Experts of a small language model.
Size: 10 layers, 50.5M parameters.
Experts: 416 SwiGLU neurons an expert, 1 pick a token, a sigmoid router.
Training: a variant of Muon for the experts, 365M tokens.
Below are experts of layer 2 (counted from 0) of a mixture-of-experts language model. Rows are named router (the router's row for the expert), gate (a neuron's input weights, with its number), up (a neuron's input weights, with its number) and show model dimensions 0-223. Each number is 128 + 32 x the weight over its row's rms, rounded and kept within 0 to 255. Numbers have three digits each.
Before each expert's rows: a language model's description of what the expert responds to. This comes from a sample of Wikipedia text that the model never trained on.

# expert 2
It responds to: Main verbs and past participles after was, to or is in prose, such as found, used, played, introduced, produced.
router:176101138130142184077091198168113126143130110123126136140097156152102138138124119127134162136131081150082112138119113135111154138120097144132083118123113184078110115108154080170125211135123127163100149120103127102102127120127159179154111104140166099118132144119149212146122111034090154136108133120162136143110118139167124107095038141141197125153122121110097107118181117038132130159145143103108137088123144066117166115161174163156173154170100198089110116084147131215102107092114122133174136180075153123110196114134165088086100156133133133051144125188067129222105124127151101112120157123134126110217149118124120102131111115135104092191112107157100079132116167060111166114157
gate0:137182129105104120141104143115124091083145182102167087110105192198161093169116073150117191138074141089145164070127107176134140215124199081136095131154126148151084132122123146133094102175091099117110169107117126132117162192108167161131077127126129191110127137176159154107220081085144147126114101085153118122152141152078200161124146085120111059133126126133148143140108133159098106148126141117146131144153134144121145137134163133129149099142147104069131069159096159158089115141144161134112146139070161048156128116096151101158168188053115111110171067106158113137098136098158152206057226128112131151138161134100124127116118143124097123121119153171147100137150134119091170159093
up0:149160174126135123130103128127109073126150171136172066054087140203190079188145057180131132170129173089131149114118153123125120165121172076180122135113108117112080110082120171101148084183109114186079155132138155132136131109118163133081090091116160200110144132132153124081199101142151122083122118089148115102136137162092132128131134100101078091115124156120145182115095169127127086183107152086122084144129151158103128078166130133152160080101148151091096079168107176125102140101117148170142129135092154101116129132112157114140187158061136069109148086100121099165079092107086131198086199161119145149161157154101089148157137170138073136144125155176162096137085145126118161205112

# expert 8
It responds to: Word-completing pieces (Dis-abled, grant-g-iving, t-urb-o) and the first tokens of new sentences or sections across assorted prose.
router:168127116046109136104097171156103113116108131153137137165082159123163162093126159120160154170130113142080132165101153151093121174089092135159093103134150185069171099160159071178154174105092141177136160158097166122104109130159156090162104079156086088094151148108168156142152087091129159106141115135156078159122098136181121108171100135174169112151162109158102094119182100062154164137170161084151102088124089084146115144131125158172163139157159155088071139133109184186111102099109153154165178162045144120148140157118174126113095150124080167067117120153077160164109106129165087092140162133124161093196096129104099062125127099146152165183137128082099086106092196092114125111121
gate0:065136105146123090181116095203154214085123093140068161120145109090085131122149141132123091182172082083118169183142148151123102103125131175148125131130093135115090124067136128114123096148170097123139137157112131135049127133130099104100155077087159133151205133079151106153151119127119142144140144093120115171031070166131098124171124105192165115200126103124123110118102117100159166139142123109152143158125110111142108168131089121059118142090109118135090138162121138061106093048151173135106152159146139114127131104115108107097152087135146088131139131107091172153090140133153079185174184194144204179143148190143161100085160156152143125081125105110153175164154116169172137142166
up0:126134101113102164077131175110083147116087191106110095080158129094153127109057116112070102111164161107119127093154084115093081088133109142111145127088143149175155113113136094106133151117132124144107157104182079158134124088095112115149101091122107101105175155102148102203156088174094097140172146119160102097044116124136120108166155113118156157128082084134113160128180080088073217136183153147175160101173184132128159108145091115111175141090128141100121186123125148128131079113057162101106180136128108087143142106125157158101173143116093098159112140067107089077106138123140149137194074112111142032125116163166183110130155172112174112103144106106191114151171146130114092064133

# expert 3
It responds to: Words in sports team and music release articles, such as home games, participating teams, chief, European, college, promo single.
router:168136113045110136106095174159102112117103134152143135169083154123163161094126162118159152170128113141075130163100156150092122173089092133158094105130153183067169102159157073178154174102093137178130160158095165121098115123161152090165098078157087088098150150107165156135153085091135157105140119134154075160117100139178117106171100137172168109155159114158103092121183101062158163137171165085149104088125088086148117142129125155168163140157161157089074139135107189186115101099112158155168178162044144121150143161119173129114099151126080162066113123157076161164108106129169090098143155126121161095197097122105101063124124100149151163173138128079092085105090193095115126110122
gate0:138144079143155091132137141090120149120132155047139121128085093164121159215143132096147128127145187156088111121125122106105179178114109123150119163151152119091099120179029163133100075102184173082099150115063140138110101190163082096130150085125188142123162207107144160154088133134086103107087112151100077124114086120169151143083144149159112042160090163174120121114135104125147142145123127152090204150165076145093132153109158155094145131115100159108152191144057202103161119126144092133148176131158179132124138141099127116149169140126111064113130115090125069154145132152170143119120133150140133105175134098159171124159182118147144137091120117136177094076173138140093164170074
up0:116140138095120086129087100127122141066150087097134076182105103107123104168146109079103094138114147154108141133117083098152214128159114129110146076140167107139084167125089173118120128070102126167122094114176123166222119135135094100094142078136099166141141185178151152118142175131173141059053169151171144077134103142122177094177179098155111127119089174122130123087165094103081197128145191150140150106133096086073096134108154138126190102100068096151164152097057081169130102131141155124148109139139113155128150152172163120120103182070093097143144148108146123123115056105101093192123141110174180104102112126148126141191159173144106141131156160128116173110141129180126141123084

# expert 14
It responds to: Pieces of personal names (Jess-ica, H-uck-abee, K-enny) and words in sports results such as qualify, qualifying, "at home".
router:167135111045107135101094172158101112116102134152143135168080157124161168090125158123161157172129112142082132165102149150091119173088092135151092102134149185071169101161157073174156174108093141177131160154100165121102108130159154092168106078161084088095147148108169159141154084092130160105138115133154079163126097131177120106172102140171167114150156112160100094120181098060154162136169163085150105085126088087144113145130123156174162140155155154087068146133111185186108104094113158155164176163046142122145142159121174129115098151121082162066124125155076158164108105125165088092143160128127160097197095117102099062129125096146154167176137130080094085103093194094116127110120
gate0:144095146107125154138168086093130115161066163110141131147102146113132129098141148083132145080158138140120149160131119111122077090130094116070139194100143175164099090179187115179143127182113118106151113125088093077142160197096107068144153114137086106152106153133156133113120158152102111142088143157116124093086112124155136102103158176108112106127127143120110149197096182151134102101107069200146132143072145192156113129097120153116111149115121127131110089152126048098125100072209138140131155115158189182129153103070170123161106153147081130114206214133124153160106122100114094080085113170138107124116078129175111089067163175107143065132056094075134119188101168138141135110158
up0:148122126135146095167152128123147102083110153111164093118122108112095116162171093119139145139158167115149085102141121140197080128156093140091133207102144100106095093099138103124152154152135136180074160170139116151126115126096104136167082121130139141115139115075124147117187118138065084150091114162136103118172162136164161148109109193092097093073116101113177089148156106153188089174140083155094133140156147165120166149202079083116069165112139158092126087152127097133144152138153106130157107136154088163099168087074139145145042117107144112075123158155119114166115116086085126099156148133089106151114100116180124132112231088184109121151042148095131090131028118182136163118065

# expert 1
It responds to: Nouns and word pieces in biographies, especially career in section headings and career phrases, plus government, prison, death, political, medical.
router:170134115043105129104095176157103109116110136152133134163077160121163161087134161123158158165127111142079125159099153153096123170086092137149096104130150186066169102160154072177157174104091144180127160157098164122108109132153161095160109081158087087102146150108169158144149090093125157099142116136152076158121099130178119111170100141170166113149163112159104092119183097062161161136166164088146103086125087085146113146128122158174164141158160153086073142132103188185112108097112161154167182163047147127150140154117177130114093149133080162064124127159080160164111113131165089089141166129134163093197097121104098065126122098149153167180137128080094085103094194098115127112122
gate0:091109161159105138131121128152120111108083063109157142128187178104156139145125072146027153144077094098065090129187132095105040122141080135122102110089173104136100145117133133133121169109140105128161144117080151165095164129112090101153107102149076111131119107154086073140129122101138113138094129113037133163109087107152088076124157145172103107077123178148148157123133136163156112167119102198144091157149108152168120089089084175136134162162098126100082059124137114108139085162142138107179117132078089165150107107150144105150103153129084089130148142150122163166146087166075184102130120120166113139192176073121075106142176127134099111054203095164128118090114103069133120111149
up0:176086120141059216123126116128120143116129155128129127130175136122161106133138117092127092121100152143132081048179051149135139142124111118074142151184087132134141149094118161117118128092150094124175200195127162157160114107107154065075176080144105170124080165111141180168153159144145132094058193168095139109085132099122112113126119143091191077170125102119134123129111113127095094102147139133114128112186167127100123124138135148178125188097154110122127177172185117112127099135198144149118157093156071110166081094089088156097086122096064093160144159122114122130092125120100138187030139144166133106136128110157176112149125159101131144115127180145112134120093090056060098129142

# expert 7
It responds to: Mid-word pieces and small numbers in semicolon lists and tables, such as R-aces, push-p-ull, King 810, Ale-pp-o.
router:173138111043109137102095172162106117119105134152134137167083156125159165093128164122160153167129110143076132164101152149091121173087091136159094104133151183067171102160156075177153173108096142179135161160100167124102110126157152090165102077162085090096150150105167158140152087092131159110142113132155074161124098127180120107173101134172169113148161118158103092121181096064156166133170164086151104085124088087147117144129122154171161138154158157087076141135110186185111101096110158156170178162049143124149137158118177133114099151126080163063117128158074162164110106125165094098142159127124160094198098123105100062117121099148152166182138128081100082106095192098114126111121
gate0:151113109062116198119106111126104076096115163084138125091129125088105127170137101140136166182231136091099109138122147172163144121149147206174080176159081127181105119161159071219134084164183096110143117146096107100124090135154126139103153092106160138098139125158138091085179116065160145115115138157149184146095116135147126118111154176129190082149172091159172134103134086125114132097148092125103114120168108120130188115096185091119098142142212147143164175134148135134143174195119123146211114090109151120091141167101196087144151085130164133131182114164146124095123156179143133161114088110144110156117138112174142091141141089144155176111113122150108162121082158189112099104122
up0:119109132108093155090096190126145127111113126110133123111127120073087076190130090117118081118172129080136179109078108139160197141105162120096137129140136057083072155201133106158065104115176154097107138121119143147186128163109149084133122098126163121106185173162120133104064099139096140163151178122184147106176098182100150071119091119147123113069122145165181173118140110162147100133147165111100138102144146154147141073125191116103116167150152141135129069120141118149162156152175064154107158126179162137154188148086168093158064105117113099154129110121145093127079143138119144131174109147122118124184125148115122149060128125086149136137060052139105201062077118174124140174151

# expert 4
It responds to: Pipe separators, zeros and dashes in sports and statistics tables, plus mid-word pieces like Canc-elled, R-ising, m-ist-akes.
router:168135111043110135102093173157105111117105133152133135168082155121161158092128164121159151170128111140075132167103154153092121171090089136155094105132148185067170103161155068178154174104093144177135157157099165120101113129156156093167104079156086090097148148107168155137151085092131155100143121131156077160121098143179120108172100143174167110156166114158100096122182099061155164136171167086145107091124090081149115143131123159165163136156159157086071145134112186186113101095107155156166178164049140124150145161119176131118100150133082164066118117157076158162109108132167089095146160127123157097196096130105098063130122097146150162180145126081098084106091195094115127109118
gate0:162115125083173139155101104139154156181130100134114153140084137173114095066158098102087161105169105100156106142095173129125195100141068165149145138159155160196140148136170102164166110060106101124068129117084106130096191100189234187150083151115126086117074164144135105137100169177121145137161094106087141092193147150138137171147100113127160171120149157127116104146110124119087149085061134165199184168155131111125104063170125183118089140122131189102181151095117122153169120128114177129152160152082105124101103189154166089123095116160145124151096096111145133093128196060122153133135154142144101087081150122172123109162153106122146083122128136103122153129128084150139098086149
up0:083058151104165079106134154171085215126099096076126148162148152116159100051168133150078082157158126133129080118112158147160128162154124134065099104139088121114169166132157126226142159112097074073099179125060107112108110152170160122094138154076128114094151162100177134137089151121137155161114220143116147113105125154133138111145127128139145121141138115149216121149122086168124151105133156154100167166150105159170175089150116163117105115115195139132183116149061055131079131126148152150149188146123109117172115145151117073093111135096155150171104141115146162114095131072110102120131173121131141092063110167112152071115073134096093145077157125090136136133164075120144133090131

# expert 11
It responds to: Line breaks, paragraph breaks, table pipes, section markers and infobox labels like Personal information, Born, Scientific classification.
router:128113132096091105140112164149106112094104143119119132149073165084208127096144118118129133141143093137088121128123153125110105173104071164210115104151119144057176104181135108189131174122102137206124123156140193143118103120161183078198109067138120154069178130097146127154154108118135157092161146123121067160192047138188071111139072093188122142148137099164086127135156109053145154121143144124164109125161091108171118102095129120157146174146163134046122127112127187170127109091116167135151187163110155121137150150104155113112121135114071189063126130103083147132110088118158120116157145110122164128176077142135111098133126110141122187141106111066096099143120117087120101061119
gate0:121173154153170124123168143088078107107152181176160168216080134098109123134166164110095128173129037161118170140182081095102109101120109124197133101149155106080156102161150148092063164115121136074185111144091148139156179018153122122165128120132115095144165128096090104122139108145148195153112076140142133124130152121111173139103147140111163081098059144148127112129079096072128142069103119134191183106124130129150150116107115086135153120145117133150134169069162067125124088067173146183145081095135139086139096101116122140139077088071156167091136140128188102091130102090120113126126115150147087166122071155101094142157123148190122139143147172109130142101127081166111125142152
up0:087104162112158085138104135199126119180073100113109115112154165155111130106181109114146094100150094152142130105106149166135144119196124073184156098093115108110179099090106131148175150081169154099084114108142179102099084147148127120184087114137086162170128138239163149118093152094122019066148112151147125177144152163141136110169138080101143106050131076113114111129162187165141123096151087085119121133122152148091083112147161096150088130114151159112088170145162158141089152173188090095080131159138137152053183151114124137150169165085140127152090075105133148142144074125138173150109127128153151128108110152127158131147119140132189072090122099162131130106124180091115126114073

# expert 12
It responds to: Numbers and names inside pipe-delimited results tables and lists, e.g. "Third place", "Qualifying", years, "Newcastle Town".
router:167135113044112133104092175158105113116104136151143138166081155125162163088128161116163155167128110140078127165099151152093121171089090136156094103140150183069169101161157074175152174105089138178136158158100166119103113127159156092165104080156083086096149148109168156138154083090129158104140123135154077159118099133178118107172100136171168110155161113157101093120181102062152164138169166087148104090124090085146113144132124156172162138156158154087073146136108189186110104095108158154165175161042147121147139160118178129114096151127083165067122118157078159164106108130168088096145161124130158097197093120104098061128128097147152165178137129083098086103093192094114125111120
gate0:166118179105098180125171118112161125132120169062114093122135068135062177103018104129127074131100127089158107040160131181163207119128105128135115171080183138145187122098124097136073197171165068138081140076136181114091110069085162088086116125116154150159128117122130080131119122130134105134162113091127094108124074092123140162057141136128052171089138129160141130190113077134176157107067095099118139100098117110121162094170152146145151111126172137141120104113156133112163152127133167191151137180109110152163143140127104119167156154162147140129144186127103070129086112103141089109133089144167185115109130131100082126160144112103178077153120140137113124177105126129136107136145
up0:100174139079141152120152038130112126086075143129112120114116140117088134145184146137055132175165109166125234075177100053126123118106134068111134125155143092131154145112148102131127215149133066092172121124217164142072120079151119142143096131169070168166088067128089164162149095138153088140129124130114165101090085082153129094078097105101084133130140116075152068155151125105153130063099131107113110152169136117140114075082137141131132141186177148128138115092152153096127198136152118181140133099105123137181151185099073110160150074132100111136122118131143120125102093092139145066091082100124125140149118122117153112177119157139163136148119131083119137177176123151127107090090

# expert 15
It responds to: Middle pieces of words and names in tables and prose, like Particip-ating, M-ered-ith, Calcut-ta, plus later, latter, small.
router:164133112046111134107096172156106115117109137154138134165082155122162160091126163116162149171125112143079132168099155156094122172086090135155099105136149185067169098162154073176153174103090141178129160157098165121102114133156150092167097079162087088096149148106167157135151083090130155105141112133153075164125098135177120105170099136171167107153160114158100093119182095062156162138169166089145105090124088086145115145131126156170164137159158156086073145137107188186113099096111162154168177162043149123146142158116175131114099151131081166067119120156079160163110112130168092095148160129128158096198095122102098067129117099146155165177144127083097084105094198093115126110122
gate0:140175122160080162163101105185098145170180058113092125146150125153135124138085165074167135177092089129079130115139122103155108089125131106134092151134180193141159212127161166153101127065103174131061153028117152110181130114161089192084113177150111113076111103105125119136122108155180132103154136085113109131132189110122105121151126124154143116073154111137145149092113145135133135086073180175157110113183160120136157190176196153096101112128135148158097178097160092119098168090090133083105095113134105137134138108075110158134099131119095112127135132088106132179085135137133087105122123090096120172168073112132129089118069119144201129082158106147137163128166153106173143091061
up0:133112137090107131130159129125060162115138160108169093123181109149132143146139060117191117119122120146131150114178116107074171116202118157095133087160085080122107090140115133115061110128085153157117117174125099140098103190116177083127118135144148137087110106123176157081138178149104140137086108117130137139118143033097144095123153131088157156108094086129135154125108160102148149150187133124221149162097157123079114139102055079154124128133100150135096123118184143132151064116133154131109158089076141125120079138085063127168109111114053099102206100115188037113082131139137159183188122153116096136082134117173104116072108161152151135140148111103104113112111140188076113173097

# expert 9
It responds to: Pieces of Spanish, French, Polish and Arabic names, mostly in sports tables, like Nicol-ás, Maur-icio, Abd, San Sebast-ián.
router:114132085104070112088139144124124128145125097189156144126123116111124156108150143168134129151058141094106132151084193181096070140104092113140119072133184133099153139153118099162185212136061174178154141181106124135159112151127122126155100126153105113119116203138161103113110126127105161112106113152130124138109076129140188125113157149151135137130153107137163112177175094075123172116137125046146154088098169117182097178101093201152220123117134125110131136144072148180113115128189148179168164106097132162155110097126116155088098139133074106127103179106136104154163141123152096118138119168139104056219074150117109085138119128134229141125150179108111133119081158149085116169139
gate0:154165121106120134095110131084143076092095169144146173136086092067108140133130112100166112156160142083097116094127090120189165110121118143132096141128114098142126130181099121065106153171135143175134146141163141055143132176171077136081158116095178170091064099139131216122071073152090090115129108157126138179116117118081103122105127131162097112099141143131137097101166151094078109077089090123079169122187189187127116139095093133100090146107093165095160162122123108083108116116097151134118091159099103113101163128073160087162136103168052112068123102156099167090170081103127071163184160119160136137148125082134063104123110152116089080125135136099090073090173113081140129115184
up0:123114153027182136135109152079152113161194111074124164139178156155138116131195150079154121099118124146125121120096105220176123188117156108177141105133110093166141101141089147110121135134114126135153102139207092070173162143182104107061177126138108122118104053150128192145137110136126083063065102136127089158137125096072115101120099086143091106083121169146159185138151160139119136141125139137090147195142139122104180103074090116155117196136124158116189160145143119111110073093144148093152133154120100117070114150132154139141104101156171125082152107146157119146091087154173138126164120106128115137159086092167133118131109146084072131073119181082092183117163176113120104148166

# expert 5
It responds to: Word-final suffixes like -ed, -ization, -ment, -ation, plus numbers and punctuation inside tables, lists and results.
router:169138112043110134105093175158105113117102137155139135166084157125167164091131158117161153168128113141081133166103156150091120175086089136156095105130149185068170100162159071177156175101094140178129161160100164121106115132160160092169100079162085091097150149108166159140152085089131157108139117130156077161121098135179119106170100140168167105151159116158101093120182097063157163139168165087146107087125090088147116142128124156165162141156152156087068137135109188186110102094111159155166176161048142122154140159119175132113097151131081165067117119155077158164110109128169090098145160130130158098198097124105098062124124097150154163173139130081098085107093195096113128108122
gate0:150120178159165076126136070182110110146110151138177090156164151185161169110103100116080169121117130117140076093117138116166154132112173124071091168168172137158133168148109093154194120142163096131117111138068150151072214122106176120096106129112122166186142155154150178114105169116153134139129132159127115133160178133118087155152146093110126140097090149123174062112155116142061124144159155078141190143079098142124137167120089102143076155105093104120146106054165106118110086041160072217158180118082179149176138054144155128116125098149097098111091164151129131094140075145118124102103116153088113117126153118147146137123087152132121083165136136060099117170098141162083156142149
up0:137112093137161101144126138125117134157136099108101140087090163130164095159118125112120142156106124141152144143102086151138114182164129071172130089114113173106130172171133154091100118116082160125115092077137123206151156143131047149153103160122164121142078105113136167119159087125098136106090148092100058165082075081171137144120131175094122122060146098095093157109145086132147116108169071140129158133107095077113071171093192122114131117140147149078104174162104145117202168179146101088151093097174157066093124114141125075159127111210100166071108126034159067176116109129170151138147141139132117158094179183099139175107184109171099134183121127178145130088138135091132108093115

# expert 13
It responds to: Adverb endings like -ically and -ently, words like native, initially, month names, and score or number cells in tables.
router:164134114043108132105094171163105113120106138154141134163085155123162162094124161121161151169125113141075133164103155153095121171093088133152095105134152183067169102161158072176156173108091138177134159159097166121101113132158155091167101077158088088095148146104165159136154086091135160105136118132154077164120098141178119105171098144171167113157161115159102096122181100063157162134169165088155106090127091083148115146131121157172164140154156155087076144136108187187110102096109157152167177161044148124146143159117176131115096150125079168065119120157078157165106110126168089099147157133133158095197094123104098068124120101148153166181142132079096082104090195095115127112122
gate0:059134153041170144088021191143124105134110156140159132113152153115099100033112125093152095131118189165192152148161130125142137141141168160144107115129093182166140138116127129111128171131122110083065176110100138131102152104071176117127145142108136119106095118115143171132164137163142185183180129120147110095147158118152188103140120072043158151101119110133146064155123086122108161097107110149135100117149167139113109133174147134168144135110135145124130116108178169075170166129127095105137117165201095107131151186072141160127104153144118112087112121119152123136136102164130149025090122140227117118136119116142081094080117094141138130132080106095090122073196112145115117106137
up0:105209161095163062099114130100104121094154119169105154154142135095049122081133144122174092114100142079161189121184090136105122169068172169151083105145100097166098108081151055187145163163099152144143149099115127174078182134094125102173145141121199145082134110161115122184106134143178177164090169129153094101154110151165160102157135096101183147192116185142174042120146121138139102150148087149169122155119197120105113103167135160165091056138164139155157120116153097099146134116108164139105127140106102104096116151123114116139095120145166075138138123124180160131108101193162164109134037121142128080128155106127075112137101130162075152110115119149111100101162114148127103135099

# expert 6
It responds to: Equals-sign headings, infobox fields like Release and Length, and copula phrases such as "was a" or "known as the", mostly in album and music articles.
router:153142083058130146130088180155114102084071145093137102185071156145169160098149127114202163156151106179080134162101131121054082124125096175152099147131123133078179108174145097180108173094083094189149129170089134138131105125153134067146105122129040108120143158139133141131153154136132118118150138144136109162109153124166122149253135116176190101153171119171105122113141121106129141114166165123101149118141074085088108144172115115164117151201164094144088144149107202171105099124121157165187158161094128149127100154149152132122107086143100135077125124104070139096095131123177117127128153152119121122150104079121174105102144116204147192153152089140089152073111093131131105135106
gate0:108138108130089176110145140107183143089141105094100149036128154133154130158144142115038140147129199116108139069125126189098087113122090132150118147112127148160124065102149080150088117179085096119155157109183147074137099133126080120114047102167169143093101108145104162174120132113087085104145115162052117131078175139147104096105113120141087109178138117178101149134139144106122057140176085072124155088156155106141080111159134084106104166104119144113148114212067141086088081119138112144103112094106166151159183091136154093181153100163123140121168094162141097160142139145128084128134109124150125090085185131123146115111098125135142164169197093126131171108190142142122136090048
up0:090093165103081097131154111125126130125135099186191084138111154159186150117182135092121115025096121072174130180144162119185161148151136132170113135114156200134154123086163114129107155152103136109122085084181094128138197136165065143089101146103083038118126142093148132150137102104157160165073128095136103140136074123116093058181085046083107147134154195111098140147095156120097103128076166091171119177108162119163147136126182195176157123147102128119119100143106130085112115142142119140144121113095154167088138152164152100119086162121123103155091190128074149188092127129104142135110141115148155168136148128138112188205148119140093117164111134155133113164075094115139139147151

# expert 10
It responds to: Prose tokens like and, or, also, eventually, each, plus the ends of words (c-ourse, Engine-ered, Disc-ography).
router:157137114046109136107092169162106113125106143152142135161084156125166163091129160126161151167127113145082128161103159151093119174080091135158094105134151183071169100161157070175152174109090138176138168154099168121096118125153157091165103080163088090095148150108162152139151086093138153099142126131156081159117097139179119107171100138169167112157168121158102097122183098061149166137165172083149103088127090087146118143130124158170165138159155154088071147135107186186107101093110162154168174167044140124147144160119173129115095154129077164066126124157075155164108111139165084094144161131125155097197097121101101064128119095146151165182138131084096083109098197088117128106121
gate0:100081167121108142127094160071096154186192043086102126180170178129159146184161116189114114151130150124128112135137132117116112138099093037136155151095153180137105144109123121141116063164134071118127095119122174164133145127113164143133115159161173112109189169113064062082135125132145106106106134139178122088176154136073135174109204087116163061074146134098123171130105157136116151184136150091113080184132193129114126100113095129129126084155210159119094168142072134173095080070147165165129136181119148111104159131138126122102158143140154111151110169106086110142142149163138169150093092083134112128126120122095122143109143190107087086097162123061125120157108153084151154131157
up0:157147127186102172138156132143120147104075145133203062165145131079127111131155151114158166155101111157130126125109079109152124121123137119101063130150140178135142155103119119154116066102107072152158134144141132130144093158172126180078097085140148089129113150114123083143082150137144146117134109091157129107207116152109153142097137093114144150152090147078096116102113166119128141110176108142124140098130105137138126189134053092180126117169099130111078155034137136091155113083113154064177069080111093094085158082163229075172091131157167178137091126141208164137080063166137150168121170123124116170108129149073126093077108102144081101099176145174154133165140119091114149116090

# expert 0
It responds to: Field names and values in dash-prefixed infobox lists, e.g. Statistical region, Time zone, Phylum, coordinates and units.
router:145149101066082131126070121111103096100140139168140100171084141136131161107118148141169121134177109158124156196111115124096094215081079156119109146127118151061167142126150083150098148144088178168127132146121148128122135127135144133139103128147067127079132119083125133142161141082123174114140095047142134145145131115219149100110136141143150128116156105148124053110119086108140126132107128114135084115075069053088104117158143201164150070131162101103078095106119151147124098102083135123142169162093162142137140155148155134107079177123049120076122102130051167130092146134154117088134145156128150116147074118050118099114132135214119184151137076126123031059107107131150127140129
gate0:104118112130073085131124162135107058095098153135074114161160112081042131137105127142084162132132158110115128092127172136129061111190141113160129147147099119142186119126097135103135138128144115133093118149088108176118127119153112094129099062136134170131034108113147121178102133172084103071144141108116139094069100139116103181135098127182191187117140114134098140062081183123156103142135124136173070145166177135145123126161188139098071115102026098113121151107109072136126139117068117110144119153150130059127143105136069094103143104124134142142081127152143169112109110160106061154145184124095107121156139107179109105143150131123105117164105155098040186171149140154169062160111
up0:094113111122114102139092083111168101208197082199105075181099135174110169131078105171119132161086084193107181199090069136145146166122115107100146119121122081129130119129142122141081132136129071080128102074131079142126097088166083109118130103165129171091084076145094131141110116089190140208158143121127198126140110091101143099105126116145142121093137129042164105126137092195143119115111073124104082115093120070173187103151074174134115106090188147152126125153137141129145131123124139122168109129137095122158150188136144160155068107141126109158086151156090118088069137165142066111154142118155104122120153114063085118084098115132123166101126091126137072187135145145133146123141